python train.py --normalize_top_k=true --balance_loss=0.0013 --groups_per_token=1 --rope_theta=10000.0 --parallel_block=false --init="uniform" --final_lr_fraction=0.0 --train_tokens=945900000 --dataset="wikipedia_en"
Below are experts of layer 6 (counted from 0) of a mixture-of-experts language model. Rows are named router (the router's row for the expert), gate (a neuron's input weights, with its number), up (a neuron's input weights, with its number), down (a neuron's output weights, with its number) and show model dimensions 0-191. Each number is 500 + 50 x the weight over its row's rms, rounded and kept within 0 to 999. Numbers have three digits each.
After each expert's rows: "comes after" lists some tokens at least twice as common just before its tokens as in all text. This comes from a sample of Wikipedia text that the model never trained on. Tokens count by the router's weight.

# expert 0
router:548588541534538478476483519463513529494473524517447488577446474584417434546473458450519478558536482493599499445528457445498531533521443481444484447533520469569498580565528495514527443335447473429430527429500424453505481504615474430523427494481541521454386528494497524517514415474490508390504451530493418503453531510592522451475479532539440520404559550488529526499470574495550399424466467454519413538498464468488418420475508537590460420544423520547498474544430608505538541520468495529512504472506510531450448534484548564488486426521436450604564505498465505502492541566411506330
gate0:585450481547453604462448525431558614562498445492466603564476503498384565539514514514510466475523500512505469477453462482501467578561523442475537536574479568494512480460538543495510496408479577421482541493506407466503463503567509481507413460501551604562381472496494541498423517488469596477489489604488568497425544500527487444505512510415485520534503554467621373526506490571381523419487545601441590473570482546508538541463461504480432433461503456481470556499479418499564522456541448535498532469431438598609493535540528504588492519539456523487513500530448478521524551585484431542
up0:515602523445484551470520424563543529576444562537431569469528502397513490523551439501516507510505476543504485468515428474522413548523420582506438538505558462605501407414529546504520483459532508534536396512541521544438507413528479521489536543621513489466465433482451583519495556469496496531633443495449540564562437548492512504492436502411460449488460474482582526588503490463489473476346568557462484521511497532436484544556442567519478572474515482531450500515505522515537535367413550438491475562421514510487466542445520520480485444565437578384608507506473439422522507598514525515
down0:599440483503521447453495380440528424511447410464553621579534425505482470486541543504460665530524460505471501576502406401499454505523584570500511524498499498510526519586508508522619524474448556500460562440455555518519486460520459457457433534427504455456466451460511530478445404506523466436456566552561593512457473506484450473582496506519536608442509477512530502487488459429546500449568529528493459530456580515548480504539537508440559488506402615627506508535424547469470512525585475505461561492438461543616563418551447503478526523491518419459572487510455529553450476478478459472
gate1:473539531479537439482487601470457497488418505455516517444490535476551536557546487447524470570494496467434485539575567453426525590456529530519478535456460559508526503547548392479498436469447423568502525464408499436476463454563545505577595479479407537557443569536397583616529453559459580508460450537477477467547539575399446560435514610480500472428579483422564449602545563546560485468436556498523436544494569469558524500497512402484477399458460512470496485525455565605475550513485535514472424474454489503495456449543622495498466546497476487521516494535494413473397455525482506569
up1:493457566486535433511533463513490569467492500507535422489408547425439506491497575523503506502351529506435485463532527486475554569390528521462530508474503491478551489527471467615530409488463547544562475607534471530463488446515478498509521459425456524578563573552448425530513488514455491451402513605456502571454478534477428490503511522473503527493539604596508558497568493526436459540470500443594566461582444419367440587493510442526424461443501461483535520466462555493569492586514625568542536494594484563501462488577555421474430500439533453405523476501473480503474552585530520547
down1:480508570582386445449486480501527544474482506531563469540468423486508502476438472500459463530434423517561560597498589470441526458618374517545459545498472518477494462593528505445495545425496446516477590455554496455516476516496497450532495493555397502508414502587515528514549539594510533550473429454460556474503538486541500534495438659436560550568545543488491414541459512509548546336529474433427470568500592479484496412460504476416534490497474549438506517521502489453443562417512509550443480558508499416598535516523431565520473518558447554458480562542464418549539488559504454468
gate2:518542507437527520446560537526525564596525567471453548540514510474433553481551486415541440455610538435462485518547444467470502528498521462422585491438447538507529524508532512538537540433431512469429547542524437563505413504464484506475408437438451461560511525582517431494480424524501481503553584565445494528490518503398457498565506536483514482583516535447534526486498354532463490524436554513507407390616448527529499465521483461491503497513566502500390516571536470483428530442453490577532473587416499448542544561411548484361521559492462563509574548514505570460547576464563408432
up2:517493596490377485452522451600561539439559447461548560518484522521542521429585482502488503488531487483607446559400477607560603445530400518499598574439555487492527428458517470521602489445485463480541462494569463544425508500509498464523528514485443472526520484443494478479447566448482452483506535491517522402593502475453441493532535615495531515408505522536540438551488538516479509561544515540536459621412487566452513461450544550466521524581365394455571479462482498571521545613513570522457489509457484504528461508380564480509415487535534542520500490500517515570437422492462466502
down2:461583491485525430513503465498470469492473556545554460497508471466569469502546489477478613514550539512600580585408552490560500488517527447525518447449486550529468509565434514495516552587578464476506531601457567501411579495502473638523564484452497497471527532585556444511449518552522660523500432459498552425391549449471533504520517506427412457572459422500496474541544478442478462551411511550403596492498476472405399435516474454441470455549483483578540605452623502531494463493576473488459518514447454406530556508458442511454504528485490524430540451473546510523514464501569513465
gate3:439515424473466511479584443458514496486477586551543541516437608511486469459404519466492497534582577511509503451579414457476515536432574518517490504434541537545520525438511604532425527478503591547486559448513380552530444450532492523591511460570515511416573599462522497516464472554530480502495595548561436521509444461584518473514457400518434652444444460501545562531467574454505463505435529517435450453491550522543474442535451475498430453518468542521430480547500485542510504376601441512476499477489461486495553399548443559399437498489547476548484485597502537485486528470534418426
up3:588460442482490474519467547605609548533464459533517505484452457545478528557471399566508476530461457421522503618552449454380500484526515498581480523519578465440553562429476570485527480560529528511519406548412624475562470486531479577561431548488543433458459537461420501499510552504554410458406439496500551488527611576515512511562447506537508441579424535517489535554512599534456525521500544447554523534474578420461580501467458508413577554558465521443551577446556502495403467518454527441436517490435459516457490544483533541483536484536429486467562487440505446489574471561499426505
down3:433461531514503437533438489501453490454461464526493451508527573512587500473417544511521413496512450492485515510515451458571544533413571478520504489509439534447507524498443494486445462430502569583492473543461487503548455441480493503524459404526505530481532514450523567531456496546507497617490572487544502515474451550548484493330554538446541567538592533522524453452518518474637427545427459563474461520459557607579448591536522506446596511489423499398509416461454573496519547469570434548545407439583538559423470457615427476492501511372457546498547482481562442456517565494511556514
comes after: "-", " (", "\n\n", " \"", "=", " S"

# expert 2
router:445517490550474532548432493501425507475586550431498564497583487428579459536524559517382530484470530555522562494480553500536472451494524550532495521556461513532471471513482468514484548588493511488424506545490512476478477457556510503518549494529456592511550376505465550530550465498505544449445528618543447534549485547505558498540488585549551556487376553499584486480424411526530538504471488419554387455524444480557511652599421537525545606445512479410514534554589541433512456499396489539525579525499602541500564434584515517548580517530507561487401443498536542558544501495508524559
gate0:477471531656518499547486419538505473484515532485543495520520430526521490433558428483479479524526591540475557532525564495454448494499475437477427604492525587557571502574535490458526523463508533544438556499536456558529519535458424480461531545557517395360626495458446569458416456500530428461487534387477493486538470579484525495454623431539433495531511445463456474473437468533563510475486538532508400482521479471429538537518606484541433537498462431407520512497507573531469544463538598545494509521467576501535455533611513546530449498543539504586481440497558549412423448454492469401
up0:554428474518443502504542438449471505495527426563557497532475480529547485435486402571465505458486504443499535499484516502467467423464457536569504512580467530535482465559538547502521545545488448459618574347572544549478515440387512454559478532475483522532453515420532407537520515431519561459513419447442478556463484471480547558460518496491537549573503499531404527536527495582443505506441454425502493543501463515547585521496588568517493495447465504471586572476498421434454542623476570471537471553435456471574500437443559377549454555511473504411503448462605554582500519454608559572
down0:499512566491474511517585546562568448583394500467431474409470539423441454498495443495550529463554565543506488420421509510485609529491516525563558560512512411429472495469471575487531509548504494441492452481546476446452491467503404555473527461439495580587538548448554577480539518552592599563412363497518463598406466468508459561490505551561503521491478533439554520532535475401532584552508417475451408528519532419471458499531484494560521466433509438593578497514436518529466451475453470494495462543519479462572513458398575446471557513502523479471521581502487482548560501534434511619
gate1:539491540526498508513528476558525518584519583436504599473521600361502561538484548636508457559473496515493524504521519525464426522606441487587471468507569533456476520576464467533565515543475450535433508470558561470542535407430503531496460522541434519476509522502470478443438436471490457408476449464518502563385573526492565544583436498456587526464456451398473480439435475509468648421515529508522400501514455509457507495466533475608456424555546447436483503537531489510511446529435425557461568505433517532568476544517534479409500584571553504445458554524550453532532586454458484536
up1:573502369484448477462549578525506502490563484603533519471472447569376456454462518507497463557454513459521515482489523449494518552425565518520477537567604545448506538529515400439476478505596543497500440500491488549477431506587464416378469577492492450376510531496442539559571563514519599462521468530488534485552589478567412548532510512468519507534537432593500461449409458435502518429521459495471499437532451475573521519512532544515513514491546585415603506541576440505484397543539553552486517498554491546515462490499537468522483544550426431535532455528472478549436658444542526550
down1:498557554541529442486457499537566511463466456459466432509555513476556532499528450545505426584552598582467503503560457460561471542455414536546546594536477436460414546487477478492435559607526461463506467575546524390559534462484487578540512438496488572558465473494485530491519418726491501522522477506444540532485549564487485552527476497473540525515489473477545469458505535510506483456548574522544492497608457518536540481568499514393542499400417430347498516507497468457485481407501559535474457404482495456482471457498518501483527530389512471448424381585506531455525502524452440551
gate2:436477409416505573571470473573567461499520525483447363480500636454503598475564477426548482505526535518499463501604471470535527486578445484503422435602452454491454554434485430558597553486490488538414459462560462423447547512498526492468477403488489524613530510454461519500573487587525474510584528557518491536527557526536485559515506494504485541502451482438510433497484466538445549532573471484606471433524473539586492516485496456589470500463553412446500498568456438547459523452484379492471527613505493552526508529486575460383491445474392488522568544461487474466436557457465498500
up2:445469365469484530459519491493396485588493537463430569631449494448546549640489533526499479479529485454517565520482496455515486503447509479441576520465379592519546499527461544446487492498365509382514540409496508527505528546573508553512365586597480472445526541462510521521541442518548535479454486482431504481508518511631468546448489508438552487440548543527449421483483569466479553530560484468548544545488452475601517472429494487479527496539535525412435527484534548580460546502499479493567510574603474438452493552489490532486573615449474515417531513512494604489494490506558472537
down2:450529500575397567440579647503470566537452488506516453494434551502562529491442480517501428486478664547547493511453400545491563485453553577546463495444448510561520451414430473472450480523545590531509521510516501553522518456447497486512521547467455542456489542485555542501379570478515581561547485493507475441393579468513419538591509533458495418522434503435426484535540507583459520502490482472512443547497560542438578517435488480497459429559438442467486510538572494519429610486515539536519400573506465513465554475503514488568532492493434491460520513457627446569500442451481398467
gate3:571489539552519488520553473505492512468486434501426536579423512428430483504546508469513443384428485667484551410518467471487558515504428584497492470524463474510509528550499516482454480480487546499494497460488488482563456587604473521606515538471528561559535474542489458502537584526461509511530623515464447444503449483472470438466452551485466608477487536468496522603467475412456538426541480531465482467494482358570471488490559526588506500410461559491497367449545505511611542533548545409436525554578546537524530463560469524511442487497500479580547454515516464495410450537462484653
up3:549468492576508511471507547479571557542492551530418501448485504457505505551460531535485517586434512507510506493557376495544490516561494502588455541570558513541441492410500575493463591470507523381466481570461376493408524484517496584493475465462494509548468497502489538583512465548469467507502538644547467502503419469354426391471469508446430499444504536506530481516560453541483499524470531542470547468518411427522601517511484502465394443430496415511427588469571429531594487599494585426474474456588496468479528517590483495454535473528506534529490456544446469567494392448488540547
down3:492524541497542572512463535563520461493491493578451554537531432559533421561468484509456640543435488500469447436478555503501463522498570528620462517497493494454406493454481440551581503475474561540467506435568530575475551522490495389441609523439483521531523429480480454482480477486439537501546558405496525433368475456484558520513616515401479508523419518474477455484474554484487471485491424537504547588505582425600520523459554578543523487496498508424446537417438496468468533532572569425415469503424459487509541524540425560602537404566492469499536477415491515574497528588464532437
comes after: "\n", "\n\n", "\"", " MF", " member", " part"

# expert 10
router:498543567506460503490484508535477511452566430434515489516578490497588522538476472414511569506504527557559454510567429500519587482501510488468511447375483546479471475470427486448429434529499472512402545551431512554526506491444476499509512452598510473482492457559616568527490481640496427494452445501441592495533462482542449532505517447475514467445458545540546478566432544509527591459533489495477503473601578403530431572567451521477520597452452507508467396679573486529578446366542457495551476457464520537488578419487451503477530538518510477459438476536494481450565486535556471598
gate0:547438483555504346469454598464421511434508461445533481431559491487552574513538516540452546469453462528517482522513468434506502474574477523433597546495469537404517536527562545565537499529546529442521565493400526618590492516589458475448467454498496486575528461452567610558539463512579520521542531492570482516503516446453457330499471509586502483495528505522528566490428513479545623575420468513479450501533475424399480501561490420564531516502516501501496417566543516501428476469601447532498464513522606506465447547500437561486538481543483442518500417453444498466557570546530463457
up0:470445525502503523513501445491488435578355454473512525488498494518456502438471419417475496483517486465455474481565457474398526506499506533523531556502533485544525478500531519517606417475506509558548525536555434497554487534440483534502534540504518440476496508551509539454417454466502471498446561476564532537496377442422479581481520600574546511540472412523532520450598411499498548502465518538474434495529543527431653482553636545535478526475485437457519510439516467439531474544477430656377566499419544588473598455510509482480495478467512652524569491537543445532495575418504462487
down0:513545438506449488522471511415450461442559451545431494563534573485471491504510477482497298434464539548465517503489448532538557586408442446512527552562471439493516539501544536472469564476487581506492516432378558479569475537560543482502514542536504457591481478523527459509584507559495402511520585539540455507554557489468511485494524497481590495498547504528472598460470532523456503542560581506470429550476424430543463522570558443540423488520464528385507410531529556469497456465522518464524468559502502432515469457557404604494487480564471372431448484428503448401542529635521507510
gate1:495462570570512483529523535573517524549524436554533501397525519511539560562564535463468484446545469547461485566533486498526525502484558539446575455518444574419528422521599468476570520473533479420531462506427499543535604424501474527544523593568396428514450514537494603522533472595592519473564460578462422512468464544485541443471421418437499481567384434455493548526468447468599459505460440432500557489493452558524408512515551502439412484544420543458581529538512535494523528394546482563554462441539549518492442502466540526443423497449493437458576503426496418497509472599504521552
up1:456509566490472515511533439485440481581518542517525646433507584435531482561485455455459480457509508609533516527586535482437531573422533550531457539460520517433491551446430510488495443550461598536481396525548504578501427584445555435413505416491463571374498536493449474562491438460472508478582454482403517467452539523588465461490526463427383540570515538557429418515477518522457549596575477544518417458513474468462523497521505478494526427547505489557491524554470505502478480523390479445519457439435358442547492549531496478436502478538537566475482498569507444497474586488504563552
down1:444545529505493498457441495548510515501482499469524569571422452461550500528551356444484344503378523546498509538482494526460370466553481494496472558554614497580502437429460570536569496444506447462564513456547528502442545489465491628485464500474491485470456547410440488512524496471539500526469436516478429473538559600518515494449551515489489409446516408455524485482460538548449551569413565433543482532400491570529574478472483493529546545515508533468579519584544522529513520526452451494614604585495583509512487439497528518522485487545456452517515559560514464431528406387536470564
gate2:535528449512534528513487481503501449527488464432474616601491512516533464448506487412464526522468447520430520548579545509440440459600430447480529525509478484512523527431589544419464587394381539445468469484399582541487528440430530535471611535517477437550524504499498519543563540435551559491573554563585453491461562495493511574530472553481483504451601502510444585544466499408476534574479473459505557519481421551332533450504562449554478431563560570529497486476509460574566496550497494439550480619504501585452436538484549557465478555493461527466518465460481567548437465510557471506
up2:553466457527602483487559449445532525610480498474576517471529475495456467488508465491464491477504502453436551452491479393532455489475551472493527523564510487484522419543588462455485408437519432583461399529528460486457483525609522577534508546537608516446467562591561427477418497485435530514522586506575549530476525517423493479440570463545454535510581408432488488430544458516477483427486563512567384439479474545538575495478536462572497451543467568515495474543524587484497465563474601515428502508491547512498519507485488423389364582577498444468451531526445458422483544497397461447
down2:571534479577568548472419589465475540511462585481452547488513579559465555418501531420553499506550578455411476482465458572492503465575468460531456556491549476508574492445501495615501500472512541417597440483516459481511588386517515475499553556493439532519534583483437520531489428448555508449529448493572497561409459495426514458506491522521465503510442470557450542452515517452506529531444492535501616459443499598442441461426505493574488402528497573377542574523532532527538502514376484449460542594540523473524392498430533527450486500517529541459537411423523542514442419557560504452
gate3:520349466480481499494443396486483407459529529481356547476539438485541490553468547591494537520419605583502488431538495508510539478508406464488477528534469530464446463468512550516439452506511462530492499418432538501482554548420482453497412551568574473442525465497504428615549503566485475567427484535498484516441493605522543521451516476544504562524608503527488475563452494493504574534526555502522497504496485493419499475546467443537489519493469455508474427585464408656605445429528454527506477514499491381519469529448525563509529580590419483522435436522477605534546528460479517562
up3:532649547481478440504519454451524375478490494487527572516592544546523601535565482520498542497462357526537437442501503459445445543531429565497342511443501465476516513484430421443399440546536477473595575481464485402516528472492475442468530399599503487469487519525511482436438479419487571514544502585495425493542510568425470508377523510445512435536509528510482588485470483495446526483559451438479420516485649510534465421495522454434508516502510480514526514502465478552485447482543574494566508494494511456511463530585503460473516565551524510435475482491413484485544542537533380490
down3:410436538458473549498539560537548541441488504529531463523487442444564494479469555504451656507548458498500490482485438485452540480521510506492467502493542557485425447576529558515521502646462577536455493466512552524563540499467532513581445548465456558484519547497385483492506531568550491481336486558433544415529485549617535582534464440421549505406384521576517483429471483467453472456539515550453567433525437475406565492555490455486494536566404388516492454553455442537477412557494477468554444603535509468464461533501586535479468454516481472455505481515534523461540572501503588481
comes after: ".", "=", " to", " he", " also", " who"

# expert 5
router:460430478491446515535516485436482483480540481461537460457441404573512363589550515517386466567518485467541563542487469444462499514539532517486534459585470515568494511479571531578544466618499415552524505504542537543505503517445506431569559432542507546533437453487501491552501492469443545496496555537490479461515460571576543477586459543625561516490464487467517402468504377552594416567532447517482441500453476483562479553438448555515509598443501516455505466364553595544510504560457404558486527492526504500510467571532499553622574408560511555483511521495498554531598471569494503457
gate1:436539422558447505514501421423443443428535532484394458471488514517553456514545523570558468499496543471473527611561521462524503523500509518538531520534425528503434455570501463463460449484557442533522516411541522484385507499424455470390557461505563631522469510453607467445561485538547563526512493531533526545351417495505600493492523462550619526468498530488459476499510495509526457551564570482329559491530548466487443577403507478505494553466506440449451483539468565503546435567486430483575491495545432412604506492477524550547561463474498476436500526488521517417436452533529461520
up1:523448525443433489479455516504558565547563470517524544538475546490454438491567558429514539446487510536445565491608489621443528476596499571458539495504495476395497622545499545553562534499481523503467496563470436578528415443454500506548578446561456523458418493412433421524486534544575515388525527626470439507543495544437550461532547536477570395538396460518428497501464507601458519484423578492535503502480452499413544507533493531477531499511456528499506584435480493467546494478426403493462478504441470448517541542443542485490482486515527529453484425578491434596462490558418542623
down1:463488514544504528492552526534464484559569443481544449622521485565489492472519376452521427456442519503438512500476453442521477577652440643453569465478501432431464464537563503441404472524468494427450496491465539500460561506529575447473496459505447553462543523583491604501464501496347516400554491446516515512619541459602499570493421380521556447523531530410545554521524431482566492530520513445422531494470504509493593449532521515563459527549462495443513506465465455520562573578414465471539452529610485489455468454555560515488490476452540517493542512499542552533479520477448508462
gate2:550580485572444508430558463514546558575602467469549568529509556485439525445483434559469489477537529534470550542565492465538441468581574527488440501420497473520561423453518470412425516470524509540467543494548449501427475463511499422443616453510539451571554529508503489551402527497567544608486577509585543526536496450477446475548456507509482469541500500422436430433489588381418465469587503494420363540502486462505553433535563399532443580458526425438526535510545537589550457446492537479501507587469503492394495504491489539502437521553501553539491434510489534511536578429464438502
up2:460499536610498539594562557523447538496459438548545447467507563556479497538539515415538512553411489441469575447504530422549506462491495457476474427418516466424510458554599551457565472425531527514499532494598464555503508522488445452484517480567484568403380533544458489493518509436437444468561434557487524516573568554540557450483547528462514529534444559583469484548508470625456551446510451410535472428488535440483509572543564595542504507544449515527513536438541477553583528514459516402467417421412492503545493405549390477515446512518532434450482536519545491460552476445575465408
down2:412573555491531433566398466504460483492569527476540504464516480594488537454529545469569493478476674475517499502466536551498468532498504617540557505532567514420475534496553464455511472444550436500425621500461479515546449506436458558558529529384475469457471523451499484533483471385595514524537514442459576587487418460531516452490457543525554405431481506548518501537544479468529535441547535434471499475485539360475572527524578526494466473542466536476491451491583434539533532591552551472415458471441562535494426487518520469391397442505488458474494470473558417509571467504601507542
gate3:450462431441475558541591460570552473558463492499425481553505455503508558523526590557477424438587569484549534533477469503522528475499512553489481515461421483552513476454435593523509462533458612455468521374495350590536515492512497448552542506559428480524467525483501539459577528523444518553524420528441476531463599501508520495476466536543532531474496523433546442558423469534548470421471545563449524567516505484546513526505457516426489540559441396513512531486556466492522543432483476459495512518519502555701576553535529489345467439529480475456519407505431433466471430463527552571
up3:520558472504555559462423488509478485548542534409543558450506573405512507433563498492503516461382415542555464528475466412518519532519466520492618461482500488448554533454512445477542497517571499515552513570536526424438489542493520453466618434448445393557547470460461511526465444530464489548546625465505517470556440530421504481452451529500501501537420482514487493535559485549537490472584484552605455527485452563531497479405525522467528497472487513524464547536477459451486504569542444601513422504414465364488448459392578541582569505498390540463407591555482538579562464500449468564
down3:543497440525557413494422356480536487489470441491497553463462474475479454531408547488537542596389500472527468489456469491595483505472533484449517501495417477469466592518461432442452490577508512553547458541494473467569565475491604590486571520472526443502462509583413411550479468508506497443554478487596623458523517461500573595499515471541478508468495501445453539421477557511524441588485480459518462506571462569556562464440496356533533556488626607489464516560497408517484454434502428542527521495538535548549476463563562450541534384486486493521501573507557470545529472491576501548
gate4:515452608517415474423603483383537495531538541481497546550477591470507531487488476450476487497549482543466590491479490568521573520551469494430411498558427534513522473451497409383587576462496491513597491589561518448519546483442467540463505594495446504560537503543417518496455406518451486420513451511484557490416548523495545493553445481412406621537597512587512552543519532478497425545461495482535461457448556455517505498459613526464507515508462449441507495518437439572497503526468595486567430518502494455483470508463483570569556429422499563568611411475479479557475442483468511496
up4:498513512512579481504502517470572564376480471461395563491496532553520567496489467511541483493496478498455381474489414563455447504535478602455509493399591540554470436484524533566534603453568522419526461549492378526482575451484500541457417461548510511543519487472514562533563456515479470439511523535565424507487585464498538448438573376543496477508508472477569508470450527475542649437522617499547465469508442431483538530483540413464420521488532479524455514489482448521456454494505376526493441476503519612526502462441553575506573465434392491504465593504491559563443528481544562525
down4:446560418468485474504549429474439486564529457495546498457544539411498566512486554456497533486516516584455487559525477490478547463434569557566631548530511402534455503394469518484500537568498582459558489499490527560500481470489501378484579556478431453539467580559452532478510499533557527473475430383552595510484533520448457506518410502475571370448458438521461496480541546504460500474514568544459548510532500494422524503513486576481469454534518469533542593406521472451568470550545490465535452430563486468541531512565436493414445526421529625469497485455485449498565465620506357568
comes after: " |", " of", ";", " by", " with", " as"

# expert 11
router:462457531482453640453471522524418556462480459448503438494498564620544522464567482496457431492461498551500422532510472475535464509458560545524564550461587568579415440507559561547544422463514531433476492566413549507407535528447430563446510520427436561480484553526586526542531526543529539557531492535640427520530504585426548480493490523430546507466438471558504500509538451554497502406541456411489494527460518573499518514486434521486481490524509585391533597397573485507551579510442495415480465442505430478530523453497500476398387530423469537452488486449523591532517456499525496520
gate0:512431531509520533548508572543472557553534464510422524468527511515469606491494488415495499549476580469536485491566462495558468525501533521527498455482587524522433377481486469560521472478490509538475457479535500523596501484511396494428594517481475480558477508523440597518523565534544562602484444534479500534461454577359577464508554475457539513557506519463419499514513490374347606474455440485446564583520517536465422477494480466566438461473507482459547526614572473576480508448511373512434546444481502470558462488485514476390466493560433444417503483520443509575504546432521606512
up0:509649531458542636582511537529474395501567528443451490468440475592444443449496486601499528529520453378445444547491606434523498526494571439506422499514599561536555547505552545499573445450514346534556457445516459440452540483465506485388489533477468493471522528527552553511526432553457552492505528544404442421486553475491541485496550527531430495549501515505545536431478506480481558460512510393461579521570498454531511501519482494539481390596528434472477589517504486463506496480468509462534454471522499538499471455397439467464518512488519595385519460485534508528515530510568544408
down0:472557469502558550533445529540549490377526403507537460480454507447457529497499597410511334478481568529487540519411490523433637443480552505521416454577487516541479502439523546500595420543468492503570517448559458490488527462527473441566520516434502549467564424434495484423566505615492478490518490585453463533513528587496538451443441512501428519499491473495493532481460428461562507534482492479541437501545548541488530473533522598544413569479457607407454563445552496509491511635512452454541436466501493579397563547425515528534458478497495516556500483395512534542477533480461561543
gate1:510508489477551548549501456537508482385571468482561509477521608580513413501451461497579521520449560473528483458514566511528503511532425615579481427534426486494525451577503471471567467502520618472456494514427506467509489557426519543520504552496494465472389499475554592425484564548529524500476530489473537410398474545387450479452514479518593505572524495473447420572408467496428463463529514456472451515569581572541564435471595482485453304535513535454475533475433552476485555553477464528490445506487503539533441388522571492454490505511544471526505433444496547478486577514588497551
up1:459474573492425563479435577502501583520475491493520492446502506547341522427549511462539508478572573530508421466443487448502507402483512484433413587464465464496510539542564591445542526493492560568420555579544485519563483578429535480604492531468563505436464521506407462439606599391504442513516464397452502509491422517501526536518420527594521576501527508532476570444511501507466463459526492581461562431509516528537476529444430472448552498516464519419437503404596467435530549516434560478613423457483523523495475555518582464508492528601479568482517535480524445458485484513483528466
down1:452514538448461500367426488496508464413462513458384519447514539542492482465515578597432512496473461514623476463458503476512583530551576538448534503483545609404429482526467559500582444546408521447442510506519589504535559509478472546485420514474558534506478540525489598491471496462518609424553398450626520404429530475561463527502499467537453517550530551524459472465428498540526572510439462446403494445529562574559482470499512477545491528434515535436529549476478547542528535571436455505431483531503475448518599488491482484429510438511482609592516509435551456510583475432479511440
gate2:487483479533502419506515423483416503553496482508493502512485530503484569391492450550558535575430535464456486458483534499522504479517515510508580470516567534571486521366440586477496511465528474489479377545456538528471535558534438484496521524548503542400499480502493526516465473514547502504522498544503592507532554502597485529533523539460520494645522470467538538563442563434524414395526516559512491501371452496508511478447517453540518507371558504379555559541518373662528560497466566530598500511532437447468507524435544482396576442490481503440483548440512451501508462510555615419
up2:485463563468605474448466517407533517498405625483489496474534463446519474467559540507546493512514507496545594544589488515466453502546486530529505526512527484438508500553537555566449506525457566525519540511480444502516515505475546429586576427547481474407520463463524481574388434512517500528558505463521532551479557464495492406480390495497441496465459467318508423498443558530403424489509500475418527587516518544560514447599553531454482517482493476483529543491468561498507536445562586537460413495542553549428470595504643482456591549553501374513415550527425519516495469490482573496
down2:448413445405485557489536539533459510541527521466445499497448564580466532539529538492566429442506477560512477592552436509548485431459534447493388508533485574535495581493564527414525487498472486521509541574554505475502486419515455582505568476448549507557551419453404509460459464461547541385622479525507553481451425535578558529516529542561457514401537612597526521457471452460606477479523445526489512538489455475424484519409526491560479587447592518523487539586517470465554433406513479490565570500422501551421480511537558529487461510532467401466493462472551466464402472497415561493
gate3:537491421516513540490547486456487539508490497544545473500575555486414561458505553459484432531513586554534462533494517512458523607453470545600494560506511542533420479533534526523453508425547552649544532444481552560504498376519482470482438515469489504542516530560504624515478495476406498546441484530431548546421485408455543515458558425488502455610568589491488483518487548576458509443519458513423453507478528423364551469398492495495552534453533534515513458538572548511525495450585500538426505440365467488556468494418486428442524541399491548431526453438441500407533453428507532505
up3:530528497445537493531577552412522600480650527535542511474476493484471535450513591479569530509541463500477545519364609572426535590522441566495518468522501447495514510477606540490461490486522466582478548555523457454502512436443402472429474589572428569509402497579502467464476531526504465481499575457481507554472547528535516543512495513542562478587442530561518472554475485506550512459429379459412526577510482467419486569369448484425511503509490483531490523496519547456472479449611457511410514460437525541555522487400450437502471434427511562413502487469443465455424530509559531517
down3:462502497522488544503507515452465517476501445530514505386534461517573599436556534378477617428513457507530539542511519547522418526460589588448513485531538439431528545454423482468559536543481507520489541598522511440448557522554429544459469436533496521501530527476545465551510455453478578476467518601528569493523458460447589595427463422530467486414433574389492520478474570448471455541470450465537481470520519540551496459512429483442462490422499496610574483449481485568487557486445484530588428486536430444531523518595409525496529661551527534451548487434430553510500496590455458472
comes after: " |", "=", "\n", "|", ")", " /"